From a checkpoint of a small mixture-of-experts model trained on Wikipedia: 128 SwiGLU neurons an expert, 2 picks a token.
Below are experts of layer 3 (counted from 0) of a mixture-of-experts language model. Rows are named gate (a neuron's input weights, with its number), up (a neuron's input weights, with its number), down (a neuron's output weights, with its number) and show model dimensions 128-191. Each number is 500 + 40 x the weight over its row's rms, rounded and kept within 0 to 999. Numbers have three digits each.
Before each expert's rows: "comes before" lists some tokens at least twice as common just after its tokens as in all text. This comes from a sample of Wikipedia text that the model never trained on. Tokens count by the router's weight.

# expert 0
comes before: ",", "s", " of", " (", " and", ":"
gate0:496447513503414472398490478533507502501546478527525512508534449497544500421548414489523494561439535430581589511440510577516547548507514442503554475475540513530536488473506454487456504465510499
up0:447492562534490530480483512446487535533490504476551532514518531492571498515525551565487445464443420454511444512513470491559503479522515499470566492492479492529488450514464507468513530483536541
down0:536464441499484476453499543473518483559462493486514560516445455471489457417565481524477464419564472504509491484485476523548557478579454447460545470485423438474506448498555523464502518553531490
gate1:491487462561477501461529495536500545564558431499448502430502510457422435474536510401540591516549485499473483553502462449563523545527452503534561467491556436506511474426507547532511528541565438
up1:558588473512506501540542438452448464543451466410438474436485441529522477553476553418528439495507567554564460480544542448519496555509414476458426500474412498516493443554529453479472488565507571
down1:512484552571435547450481476553575510466498528427559482490560491464533506518535537475475471525482491491453478543503537496549501520449543533457482512464466600486492492520501464483543527519479496
gate2:445503462514490515578509527502591396526470530532486541491541500465400461477518558472518435456513498519502549592467515517542524498504465531537511490509485493413449489426527508476538509471550505
up2:512462499527462516481494437551513530532543506440503488492505436451478472453521507462493472554490522506574428494488493501506548486446553534520497501409414463543514446504480440560575564472458523
down2:504560442521551449450393424452404441587507512485509487510492594485545557512486465519525567532465485512543467476440571604462513501488536519460558434473564485478454460473483482499497505554572513
gate3:498481462538531447478536546560549525494455502485456516516537474541484464450466519454495478456509490501563456469511510529518560531526526481496475535503501436587550469479525563487528452518454485
up3:494421487522513436499427501539518477523511543455474433550573549455577457519515549501386552460476438508496495539482469497491569448512537472528494425592505472492450547476471481558441476487460483
down3:506449517505485542439486534451508510509450491518418550475544489503504523480506539450476542521399484498432547476557407557439519485502548507503512436515547465517495477534485528503452525504538505
gate4:496482445487506574484530492508454458514480493413541484492521489524583541540474533575506454507518424521491439512478532540489481510524538502472463490498543494471415491522488469566508487505496606
up4:530597493487494507506480557510490524451478589457526420549536545503446480450529508516556540435532521513517561500447518570506504495488513482456554497425481497519497436486455505439543398553479552
down4:493494498454540443415437531553520529480545598522454493514523519503540441542485457456447492500504509543547534464477506445503500532459534484524513479561487537515561479500494550525536472507484385
gate5:474531448525537469451467527525480493466549514540486488464460509437557515531557496532514504416537407523573520503543498562429499522604512543525509473450436520464444508482617533536527497458448533
up5:569474605475483546490503466525548565493455442476600501474588556501515555542487536521481561446489502474504521548538534447471483479557534537571502482480486482485491490550482523472504411434510490
down5:551493515526510552490523479540482465508583515468544516485519480490445559528469517503503448414460447468494540553516540516503523492503501464531495560523453489544402442521448525554558480566501519
gate6:430539407491541469422567453568544514545487466482478525442544496500565465473536498449480490457548456541548561419520507525438531520513440457484511447448466485534536452423490462544501495460536485
up6:475528546482501466529552516427520529547465488501537470439552503581471475488514547392446513523421532509545461538413496526516571544548567537531471525503475564451453540464516503519423505453516480
down6:481477494543485439543464488469505445439526483560558486511520482448575491534492548525458481549503522508534509485592429495451509483513483473477574566496453476560546503474495554546483451551493546
gate7:464440478421496485498520489520591548447515408517506497506517512469517479549536523502508470452508501512520559453586569518518500518518485489416458498496414423449566515506542550476503535527475513
up7:403504470488444507491506572507457471469476521395515510464489458486553532478476452462476489488478475458487473537460522495534509470482451475567470519527470500524508479454512492499539536489562479
down7:464476487539480495472511539457432426479527422469473452500437522531481475514444477558537447428487495572522466543500531576513533517453486479532522513605468449572495460457507478537494520498543528

# expert 1
comes before: " ", "1", "2", "3", "4", " —"
gate0:502499468508540595459483456532595418527587502459463423441476520494456517527452596433484437494511504521493499473548439493493502478584457525493486499542481490474480521439449500487489525561514538
up0:406549560494448493428475536495470528442516486462517520476548548503541527479484467555437480501519522457554528503559425544494515460486530442491424556543500451506540570457491472428526480476594524
down0:524550499459497536591495499509491406483447455538496515519523581487529513460444510495492546478481461505497533418495480540443399457541498537482477541470492493521486433497501507514465554547534508
gate1:520451506467501530545488585526486561535469539469481441479556569480526443510532587476547466506525465512526459422505506537514465590485479528511482506478508441491491533451510549478507468519483521
up1:521537545528590524514435433502462481544530517523485629485455466601464455493486448447413542486459533517450526532506464553586496496558500500561436481493473502458445508535516393478499456582536544
down1:472438527446494469556451507502458500448514435532583467435468545519506481484518483521519509494502520519543505492509459495613506525491471536518498477496410470527515540480501468495489446565403466
gate2:508538459474566485468486494490475542548479510461471518527545656450539463540506548535552469478536511504442498518476530592455462514518424491478555591500544464471534499491486484453451552446532429
up2:488438481499475494450471441545496482541575526499504520552375425533501540542457457506470502549425535501506504521466474520504499463564508469555492453461528469449381447503535439413577478455532553
down2:490492481490477464517436499536468495536520475513521544455510434546498506520501550591485494483488550479492563504522556484511479465442503493496532495482461432420506504474540492495507449511519510
gate3:527485480510514605442585499445526513504469556492507519523405470565466471522577511500512418542500454528554513474476440499516482526545467511553430434585466544504475482433545444541511507469515515
up3:492486481496528484499450602462532485524423433557513495464494540415530438520526534490527480538481522542493507443505563455493505518534445517442524524475476497514463456551533541529470505418562538
down3:513542497468471503567515501429467477540512500455451422435555629540478511535533527568561429571541573482471469556504509552461553511512484500532508491435462436547535482454526481526502487505468491
gate4:482493433464479477468477583559530498478553480490545505543479498539513489478515452476500523500458509526523456520537474527441523474516478482516521497424459453562458548407554462535503463471496483
up4:504424478523503463522551575512473525609487495532466522546464552521526394503575493498494492539474473455439501583534480469439486553517545460565509484534499444496491498552455471471502524478534403
down4:564533458544523462518443572495513543465457516585495498544509454434504453466502549542520551506452559518511584492446447406533566502561497426514541430551456499515509439487514542517512525521512478
gate5:519570511453524473556468613497508519508496501571426475527465530551512575426498438456580452434515432487454512486479476507440479516498563522470483529564462566472436436432479468532468541538490568
up5:594522486474571436534468433519531424483516427431473528517544518481429473554542533421473457467442555508513421474591564438544514449503453483493575466457495522475497474494481460531497475538467483
down5:512547512420482432511510497513460486463528488403511499512496495509431506515543559532496526491508476454521541445454589455599512455562507485463557505414530496468467475456461546525513500541526499
gate6:521518483465535478521490511372457591514537503446494493471575469549488489472501523551563462549440562481421459528511501539500468500501569507579522499447495468584560517501441476546550468500533548
up6:438500553550510497451529463473501502489437434465554447592553472426475561519467472418498563524478487577462502482461450549509505507525485528481545482518509478513519488578537412525485475430453462
down6:541468518535464511484423482502458532470447472507572554534483492503492472522507420532506528509534592520527545470456451673532457501452515518511458486475510503488517446537445531492450457498513484
gate7:445544561486457472480462509462540528517460458489546528423546476538520487543457469539531528486472433523488537488437459504560485480509481525477454486418522503513556439488459475461452559476529557
up7:485504476457507469461454579479521445545508496521486464508476491566501563586534476472435445492533460509469513576517514528518431472436579524493462507505506559510567491523453510588399525522481523
down7:502517447499546494504551504463509488530507512523515490513519458530492574489492531438495446452436569513494497465539467463480512558515516434503528592480496540447557542509496487485547484505435453

# expert 10
comes before: "\n", " The", " In", " He", " It", " This"
gate0:488447504472507432508512433583479419449538431453538441437490504514444488545490460553421424488509509515462423550500464563473511492595496518487501510496512537579534502516565518451532506503541539
up0:473531475503500480474483518467472480517473521445514566512553491513567506531493547495453401527513515513557448506567474471506479573461526522505482522517470512534489487472443484467433514460552509
down0:537546509513492471465557511559495505457487497559420515522510492462518518430524502442447502514465470420487509506473480476480452539432509507566469539531555557424512436493566494500465508468531492
gate1:471545472537444526492521481494511500470440493468458521615477551488501439514458517511582505502470477491474507499546488564509532475527562579578517529562484508514528451528516476496498448538467485
up1:514489482482466471470456535523481464488508478504504525480545435446482482547590499541441510488515512471395539492484516472519484520465552461533444470475544388481577495449477512541507426470473534
down1:530481538555492470459380513516603461443479468475502518445421505543467530480537503574527487494553474529509476465536441485558576516552496470475466494425516469527427510554566534453546513513524458
gate2:433514544526485462471510525488484593569501466477509558553530653569487473458410559470493500460446498478528406521554498449557492476505489480503513592458484428499470507475453510532533525458592497
up2:412508463462472493556547530518457455510539454555514489452557507507459540514498546471550533405526521436420519561512431457438440524408498501537527458510486493473483453497488489437531490521544462
down2:478512526519494549510499483506474458575468518487580526554471536520510454529495566542522533497459512475455514481451456458511492480390508524526499502441449401530492484519444521526536461481481497
gate3:428584571517461581485516543501539489504515416543428430544576517431531539522474463508544439493477469405472461473538498566494517502528483452513503541498549521513538525570516562465531492490515450
up3:485494490554503467525530503539469592496450435548494506475588491594490501535504583470503500448567456520530479446486514481547430531461491509409465436465454498509521538497461515512610460573564483
down3:461522555458497507477497536522487520575522495512469407504511521481548459451533511462536490459467476489534478524470495488526477523518455525495544481441604552539492454531481444400545440496486522
gate4:461466550509445471524499521472452517511513473553478571519531552456423485591560526522427401570545484543495452555494442464560556482561539496534573501535475504434507552498512448496580476529550505
up4:531475521496588426539527478503481474495489462460422426440468493546472543449459479539520509582481510549470468489409533476487486525393470483500538497428524546500498462391561491511443503536422433
down4:540574476536466490513474499496422494540498529574482443569494480478471544605499498481526486501525477489523496475570504489574497509504500473463448499544458487523541531502517523458543479513504515
gate5:418496533504489485572521494536479498495487546522445454558503528509530498493471555539523453499557535519565496500499520552491504439466537494466543457510456497575526430513464539508488540555416559
up5:429538470456465503562454515501554530512510442518483477584503491499495552474533508493473512558452541504481436532552520521527513489537547509495534553519514523496523481514506554440544420568528549
down5:521526502464463429653537465433479459477553507458542585531519439561416558477580513431445537523486502468436487483518481530455483494521536490454474479513517455496488452473484518561452518446535410
gate6:478508467522474498513477494479560435505415522486483518545565544539493475536495496552471440485526456477445451472383467499455561477490512424525523482479478529580532556515525437579475471580514494
up6:552510452437495534595512501486501511485533424522472476491519486547525461501545529466478594523552504487502436546551456466478493508463547434536521544511442589480505469468491568466459454512483518
down6:551444494517474489519453550532535474459470508505415478453528548535532454460494520504491538524546481548418485482522513503520574458521463559472480401563464476531465452529454479376467479451572481
gate7:495516532524483512564519523554513524486523447455459487629520536548553417454542543533585494455502499564469475438501540517446492490573411535447470560492530540495489411435469496483465456535435508
up7:581427476547504479485583470513486540497472496489510447480534578521513492541474469512494483575489494506428525539559565542456578461534450541464474424444496529515534466492437510511538481490424525
down7:506520531514464437489505421498552533486472538545484512477498418457625584499538471499508547496546436437453477510483549506521484538449457538523494482557498398537559505451543508489534518521528506

# expert 9
comes before: "0", "9", " |", "8", "7", "5"
gate0:512452462502435523487444574415454539540447472434542495536531544554456453522458524533457479544479514545511457565485456505512531537564484436472517456496567479546509532508443475497542522486539547
up0:486512575497525407536544461526442477527542486502543586472486473489459480486549463451467470488504443517472448560522487484505466534514573461531522568508584529512479503507420516483510507523437453
down0:442493480498519403495528533445466459515479524496480507523510517506424591465539533547513543533494456516456514532492463517499534509501425461491491517438530494467523510498466454459533505529444555
gate1:482490467520500481465531560543492543524507585502480476518448532512523523491507544444455422456497494497469488496539512513535416473555499480472520466557466506516444429493504404417518538478531507
up1:542422509490438503504450549534508493520524518431450437495504476566483536491475562457463505427460487560504475504530524470492495573579476530479489511559479445458504478472496504491522519505394509
down1:551540517512480493479520538447482527485578463576593543441479503549415461576541529506408510429456405535496557543540446569450454486502486539446507482491504463521522476424502542437477507507490464
gate2:534418531465544533575483473492509503461491470540498435550498469523473494442487555495440462496455560461565516487446455472534441503480529435557492540494496565565448523495513500509562538444494435
up2:546441436465453602427514551543518529516475455587503505531511517507434499527537522545536437543424532442478536510427525470500486510419489482556524466442484513487503537471459469504545556520547512
down2:421494498519482468527489482496583518499422494461480477472459498513524476479588523505467442493511493500522539510525566506487495505469530504510483524445544477506507452505548477503512457501543494
gate3:531453480554500567560496538491470574464515519521571505568482489497518533526492470415474539442582458479599441501442537511584452464497425498528501527452455550500477498484446544495507486501595516
up3:402445463518497516516470509478463470488488439467407514508483498529560503471514594521413517517477536564407515459495511515537458540520583475498520520492445545484451494513493506486453532515482531
down3:483478478571479459476481458539454551508437518514526489560505548470491495472508481475520426503539572513552452520536456536581488441499480465556533544485460503428431566472488547506503573436507539
gate4:533479505418512452528532579514519517461497484428491516532487481542515469511543558468476443445478526487552466463404509484490546405486559451573538526491522546497502491491534516530514437469489517
up4:511542463505521503419505506491460485435555499464476526503491524484521542496528482487492498444539467475522444513477541476504516545493549510458430543546538525535494545503507531469554493474543489
down4:513468562520478498500481547534537438540405534549503552502540533577517458462537518510543533557502468504506488487460451535515499481510477506537512506483462495541545506491560488533478491505450451
gate5:515474476499459555451480523550532465549572460537504505405498430492491514460489556506489448477571471579464462460492383532508521534533533469485462455525511533482496512513537525507496486524486462
up5:516584527538533450466463510501481495504473612501528526511470500454514500539487539556468460456490464554520550449559476419478415500497490504533516530546594537483519458473571455513503521502461500
down5:542550495487481508502465487498455475395501458470450501476507501449477522462526438474578567531484495525521454528523516577522531496462501430529436439443408450490535507531444489453528610543437479
gate6:529508560470481496508511458549491514479488459482524466473541501472513492417522499588498537544506470579525518505476492467513550490449462497489507514482550492460454501442522562505456529525485478
up6:515412510490566424541459532469477450470453433518541425488556487493519515450501493523414533512522508468485469498521517439502436575502481538439478471491450522506512458519459509497496544455561522
down6:490430512525571467517520500506497469526529507529473539558447487530458517501470426484437548510538449447442496490499506500505473490440545459508449439563549560482563526463580505567523528464507610
gate7:541377474430564561449459558445506466472515554596474569536519523513439491552501517539488464500498515468526480473438453459505491528508475498565484543510486456536387475521525513512579583441525474
up7:495394471452499503508514534501471477532496442539557481482494472485452611552425512567511554513489479446485530507451393551459507526502462508557520479453503544512528549494478471525517537533546472
down7:499512433451502476540510449543510456483494550578542455482451444499561485520429499535478535560431503560466559511529546633550539497477481520451492514491510510446506520547525530483459542510502514

# expert 6
comes before: "\n", "|", "-", "==", "The", "==="
gate0:514486436489575498524578570465509557528503517399488431538511509456421508524549554486482497526431545451463517474450529440512488500581486536531500497438472482518509490474545469574458572532529513
up0:524498482605564616471446571486525577471529529485459477505506511507517479479475476484553494430523469441535502532469486471497468510445490470556494497500433477499443510488508491550520444505513486
down0:490510479620488461508535457508521481541497480506417493502507489507517558452515498492471552573488536537582491467453481513574505464484485418494505434428525553521466478484487518420496545585535489
gate1:442481508531500502500520535538496524540482476468439535520477506543516501508509548493484510546459502533443567484470502477525479434495540500598484492517508435477529550468552498486507554487479490
up1:483477503474520475425416516495503477531423508447574529502516496472509535501435443510468449468450548407501472481570534534517547503615441505479475524486591482540532535551457507510433437498456478
down1:566521482530489559498485547505481415467487494564502403488527555532522560538466504439498485489482530448521459476488546473488552524507512427471520528472443451484478520443501556482519544434486519
gate2:483470503460515508451472512489528500510573548494497458476512526404477488494566537495573506562508560540476487493465525446480449491466475518529513559445552502479561572460497505544526457525508463
up2:486476467476390563542439424533493412457504448461467479469428427544568423500487559557517509432476462456530504526526511471502584467508483515464475471528553496461542468519556551447532477474524496
down2:488511494517465536465524553456524524545473456479534480473480604465450501537460517478475479444479472414542460516521387540502473530469549531513511534454503499572596542483542591527499497497479520
gate3:424497517478531533517547422520453526494474534491540559558516494475497502525477436518564527517538478539544463545472539493510402489500483509526542504443504478507553423524459512480511490567519505
up3:491566499536533521508470485473497473484478529482494533471557499472451515558484557524522526460504493466460548503438485506467492548503478526433529468516466493465450510511525483511466499554484540
down3:532527499496557522482530542473478561563489489481439491479483429485515589422470464468493440544548525606518456506435479490486490493540530486459418557430488471501471545552540520493529531509442594
gate4:553491469471515560444470498562523496430522517460531489535472489474500513501510560505526467494499516452543519517501564581520559547482424492492492456519408478516482484452523466476427493454437511
up4:525496514482498485489480578445514529469518513499548450546515522523480527549502430494515464542497486596493539469444503486479496440481555506473492517538491464450532468518439558500517524502550484
down4:487535491456555473560498495532501524528540542481502491505465564470503502510433470500463455502519563542478498531512511544448485462534452492495459521549467449475512462494594517459493515493491519
gate5:482494440531482531398472515506472490487438514488470558511504511503489444528462533489476467497466566485554516509453423513504486473518509566506415508508551504554549470451489495492572521575491407
up5:473549577526501487494531547433536500578482376488512509458518545511459474541537495426520459487496594509512475484508502507532502481535564499557550426479476494431543563548513495508531471447550513
down5:465420530529492624513506553557481473504512583523518467524494483442498486493452530545597484590444559564442475506427509480468589494477482532474526526447509496517474500508447461525501489508478533
gate6:578486479491485434541496558552422438474512513470475525493466429556474496538511577556460501481517551525502472431529526540548433498600455554507584527445543569517528459499513496537505457536489487
up6:489501515416523495458582529578510523542501427509454549553495464466514495464505496481490557524493517486473484560446507465525511452518547546481501496572451449416438510491501515475522462494455417
down6:479459474540444394459506575498478443584485499496500515537475504529515445464392540532420484518527523520490406558524472499466544480573420535444462440519512525442464575421554571508495495534485474
gate7:473542503568565527486560479505559441527528449473515428502531562499465502558516611492529469471479480483601515515504507426523505514440516505565455492462503573453533409441445490555444532488492441
up7:448501519469539464532468480479511506560509537526524528436484448558478540553414528467489520489519453508511438501500508518492514505510457436501464549554463473520504432547478496514427499460496508
down7:475464424468563516423461541454488497495449532501456557462551496513527498526444514565542550530470485508504409490453481483458491469530457481452507528476455480455528532440466473481525543450534564

# expert 14
comes before: " |", ",", " of", " (", "'", " States"
gate0:476535450510500568462462487503478507501458507506459500463504545421498538589501504518447473493469461518499576473536575552527499445498499535530498556419433431476502478498519464437499528561455517
up0:529521561509469585520482481563439576495528479475495558509574469523537449487465535522525517518463544468467479515550483479503444457546557512565491562542538425480535451491475514554508486524507514
down0:492541517550465502525469526535498501466488567513469508477499564530514467545515520430526492509537495513482532403532484488581551504522547396494530493512542490447493460477489546461434572430553496
gate1:530496403533530452500523431426495522491402541527500481421598508492489504552492493497463470499507523527444496514489559541394538517508480501568596512455511515495506518517532505469542505486497450
up1:581524552493461479573500421487506549497535503496472392477452504516540504530488480466475519553549499437464491440523558466546499452455545519530479493505421514437423517489508517467509512465466476
down1:482562517440501495561531473559559472513513470477506446559533442576419562507509606508518507467526481522470499447513484490486532578508437499515557483451551616485443530468519509517511496477525571
gate2:450554444469479461504490421529544475434426552493487481521503565471500498501545550478506486448527452385518525478532420473540556501465481527486554466510522465487445490494510382542438503495447503
up2:587541457500454508563497483473534500515405472552526509525421500496540549487490487483525548529466551583483488476511527469498499431471482519476485415516496464444584507466471461507530456495498536
down2:407499475474429548534544511538540443512451447483501502439549502511474427526552531473549567485463509460572486487492539528608518570512521574541543493537465466523457428492478477529543442538558511
gate3:389439460486560486481522590439453453523590504539512469515466440465449509507517518468441520538521439537494430502501448471560403468503503437516525506468498490512504520488481549479546512526529509
up3:522469479464571536546562426479521468497484472524475558477574453461488527554513464458467482528518498559484577570532493451515486469543532470478514471494502458516496546463505458564467503526470542
down3:568430505484506489578511519499496505486511478500494524528505515525472570458509430457486542507509509556542491495574494432557539444483478474540509505465566541535537517510448412475525484517410518
gate4:506522510606542501514513461512422473551542505447505538490403542458554522535522498533466421535506470581468484516471435457481507465540504560458536433495434531499567499465543528487546500434495464
up4:514516622472503497568507481535482484499485493464499504510493420467500544462453510512453445487531535442572460451505490459572502477456488525497461407488402517493462542563528490495546468512543463
down4:451494532543481426469495478489433522508551539466535496533416534502502478552473497518496481545530531442553499507478461505433529515462487523432450505452434465460493489557542498446504421414470423
gate5:495542440525518451462446476473532432443571524462517535483514547460516504557561473523512460437498504488521443491523549456542519569443508446517470509542452547506461527542460444514459454505530476
up5:483559487430567527517550583525374496505473497539428433471540519458531502442521493485511520477433469474537523533517501475485537466515438458423577545487513474547515527471491614527473446474523528
down5:470523531438502550482468485482505472481533480486448444564421480532575518494471515467523486521507541512547481567448498485537435507489504495573505533495440568523532542489487499454503438558384462
gate6:539602488575464501574522529411483559419459571494516486550613505532494534482485505543531466510469505538477514452508481488539562606469457532525491452506409544487472472542523486430510513515446484
up6:540491514535585503509506527532469433470424567487508553484500470464588502451501459557445499491518511491457562421527499529512523523472542485508426480485467539414459467520472490517513488438488461
down6:497526479592462488518543494474519473488492528499483481494516457534551541482483497419530568510514516458495473408553531543560474559477468500543563513474412592522518532466527527492467476484524550
gate7:467513504491554492452487403555495572495526491540484480560449452457482553577490443552440552427562495497528485483523526473522455483482467524520461489500556435532507568476434483504513545551477489
up7:423528496532502466499522517529513528492475468482448539517501451516546444561439472501501490506473498467523514544468508517525544536508543505423495503522504556554494501460566549507431505491465506
down7:450555457425527482502487515518479539496543492537453471510486464474545546447481489507514468458480433482442438473411502514521528561536531511432535464496429503504492569526564473483471517549489507

# expert 2
comes before: "s", " to", " in", " of", " a", "ed"
gate0:517554485534475428580521439481549431493490443473549526520508515586464486523450521558468454475525474521553578498459498537456546462545496543457506489448547525509518635555488467429443447511501567
up0:473569489479509546548521463560482473462448476488570476525507463501530488451506520501514538518516528504483507555477489483526552481480473453520495571519498512462456471475518467532465556499541528
down0:479512507504508542433484475497456517517480523464495410504451594460494512437514530489532514604510545572505476513487511471522517516520522545520495468514507441468506524480509529547449550609526575
gate1:526472458467573483505495522479521600509539571539511495534472432457489470497536452529502445584483451502457501490469511496467446399459427425448465496436510491509483572501574503530460576496510501
up1:446506551457452506510546475460506452469498454472528418499457494444539589478508522537496556470462535600501591512494479487470481530472540525528486520566466485462570543505504448514535511499517497
down1:499528517556513506506464505555510462539562405459443467515520494463505487518530494555434472473492500473516545452498504527475451542477475514622473509486532464549489485410486498500524498504490551
gate2:527451517514432451486490542526516484462544541493475513560487506506488552499548434509503511545551508536486438475493493483587523508480512480500496581496450513440443536431489501543459421552463517
up2:544483480539494456513537529493590496525457497434525448481484539497474474521477500456487456428493491477473497517489524411462444579455512522443518529471534581435563427415524512526573500433479509
down2:538483499534522465559559518439497542498503529475463491475507520472515495490494575463500443455461467416548437479469517514531479543481473506504448538515440518477597414491489540495432473385529462
gate3:498507522519422512505489539519437537517443445515568488555497457495557558513548440470547462437557526518438514508528584514538522468512529476437493503468514416480496417549411464520582529519426520
up3:503496502538498456512475494556563564513494518440536540491524469505526527552447473488515481526480525491536447497508584485529466504530536501546479506474502494520472454465532459505492434486484460
down3:424519486521562466545535518550417512461535506530489525544539498466574532495498548446540557468500479451471476484495510560465434478530458496506577565581431431528486471527496488481530528487479479
gate4:474450458502590474465439398537431461542531516490463486565505506499516464506492436521456487507457504493501505559447493453526429545502496570493534490488430548472522514489486497530507479529501439
up4:511546541480471527514605438587522501561485445487504550454530508490493468389476468427495497480506474487469486549503476504499576476381506467509508482469441548536528559515483518434513507479497562
down4:449510478428451447532427485491464532514471457556448458407543564452529438482541491508468575500526468511474541537525563544545481462451436484557529585460500458511491525483505527493483490417512457
gate5:516534486525511572525503509507504549531512472531476494502400511476465495444467525445535473429450540570490524540441571510485515442563465442521426513535520536498510523474442483525575518481500554
up5:470529562436490510446449453530521532481446466513480537455503582484475501517513563476551518475488485484486493549555481438509471482442533476507481552510441517543509542505482541509458424437444486
down5:527561450509533538474517474562487427455542530452458463521526473480540506514472472540479511538430494467526448480475547521436525539544410522545512498481473505546584501469495469551494514547507484
gate6:536610587474464584448513491567521505520472545527470501445492555474508497486468555499536489436536495469464495558521479474523448508541473578485473500565449510459486602561504422421516481568482491
up6:501498488542489527444448473638465504520506443457444533436500562502489544578517542460565539485506542518511482470573473455495424517511528429534493513456452457492480495482444521479506512454528495
down6:486513495451490465499521500536445496571444473474456571609481494460499481443451578439563436507516455418471536473514485525479411536461484462574506513508521490537494454486461566476455462509484478
gate7:554457518521489526533468460485448498455497470549541511474470551436494441544524550463490532550526545536472513523476482552516426411470512550539488520491546481477460518472494447439442482439461523
up7:540536518469501491522508428566587452503511499555604578455483503503542499528493467527418542457485518518463460533450456544496573505499499483488532474513518542448498525449561462582540484531526521
down7:485455470480472503487507619517502524545481506395485574490428422422444511568553515525523406477454483474471454433495486495559571475464547526475527491531467530536505476529523474444521464552533543

# expert 13
comes before: " the", " a", " his", " first", " an", " time"
gate0:480436465474505594501488507546496538528623496524538458460439424582459525475489487539459494462496548455535482453428522423487436527535550527542485537489504496512495492555523508512565567541526528
up0:548511562448488469551378493539495523475546564482496454508494454471471596476508548516510540492526544525580503547533523445494490535567456489434501526468558498536492512479542426538503447531496448
down0:532528513505445585476510574465485480452520504468564518491441503466532410565492502521510477474475525524499447533506486470499521455448531531467482596480504474460478463530510529528563502531489478
gate1:518493440493524478477482561426530514496548487435473561490493423499557540486490494473510529561542446523529480448518496503535517562522546457503510449481487461513485538519507562516506508509482530
up1:542435494520502571483494523496458478501433533498508501548595493524480493569543470518487476445464487581560509521516533546479468511536584472551497484505499464512525461457435467469505485541478461
down1:489517583496468455491494514556489543426416465435413510600422480413493492490440512519469490543472482498530416494470533489586572531495494503492538495493493457553512505537491529530536532551505435
gate2:476516477556451441551524472519489473456485459497532543409511494504421549461493478511401437476499391464523450470473487501549539477437483497412483509549484536541503525510500510463508521551543567
up2:540443548530487484561504492528488554501563547501563520517498500530534437453632534511492553507545503519522470489526513476514439514491465433500498504501508447509479431548429431442541524481553512
down2:535540518428516515513434530505518522494493481506536464525455480494526484536431503458500561517501571417508500577449434510465538476507551452532486474477513471529429541550496506506481493517487474
gate3:447487507540519543510553499544512525475463437435505615410493466536494450438464564531524566474459511458447534516475427482470565415508493493458525530491550545478467464527524502493506562538490538
up3:450527498504464486443466469517550483481520526513527508521443455571502515461450553494495502447534493448452507426547470491468593461454479516566472537562488525513537458438467481534431523559466584
down3:453502493577485475512575498514520531501529513542568398505441461518604544496500537492500500485455462507501485514525510510479480465519519524540530473497465497446427510493476520487530579469521387
gate4:509508485489490502581538474578468516556502445515486409568587514546529465509451546515474482517442518503525487483467468520521478526476511520546474437511500408536463549520530511490545533462465472
up4:607477537571493495526469431480538498534503544507534547436471523529484535501504410507517455462517482537504437486560461506408475477442460520484471493484423492518453516531522520439446473453438526
down4:535421473489549475501453502526496555527571520500534576481496482577500403458465532485530556529500513469537497562439483443564438480459518509476478487530510441472519547582497534463482531484475506
gate5:518520446492481458498459534551559502538487507534588545525548518449528532486495537514593533511457452497533475488463396455479529528540496480539508432465513544527499502526445507564536488548532504
up5:557491471554486496462538546484530490463441438489543487538512410507475532517509515514542435568468508570454505503531405478496542553519503580578449563430496546454430481575491469506447481518508477
down5:536442436495470529439517477418473503513531534544572559519484568440525533530536478537494552438458636620441472523503425499439463514499480493508494494619483549518512482452436486545525527552460523
gate6:536476548533494474516494521516452513444598522415492482579450479466531522574550536523455458502524494527449530492504487440501518557468496509485467445556462517514522509454467497504505546480489553
up6:478519474509505443510577495463496513488482453489548456452454540492491458496499505435558509445396526449495512463403515390488519465435427497499452484468463577474539520499472568438521508519473470
down6:506541511592495532559482549521502510443468477476587537477489497556522413443516466455555563453572568551494538484492511545435539567470509518451432513497483461465534526355471474473502558504488560
gate7:530520457498499559507543479498557479525473486450474576427528509483578548517473501430531521473579428538446535478500532521496491513465535447474532469517455499488525546429521441457491572457519491
up7:487505489509471444494502454482465535585601511477507442588496531410477451513462485539515500455476505536562475457522496564470489501492585512490487497471522468580470510465438450492610531539484504
down7:503506563541531481521534550504479521554520442417562468549512501408495524499462448421479535430525454479542521546524534506548489514383492514510501494558392539558574547555538422518533495534460492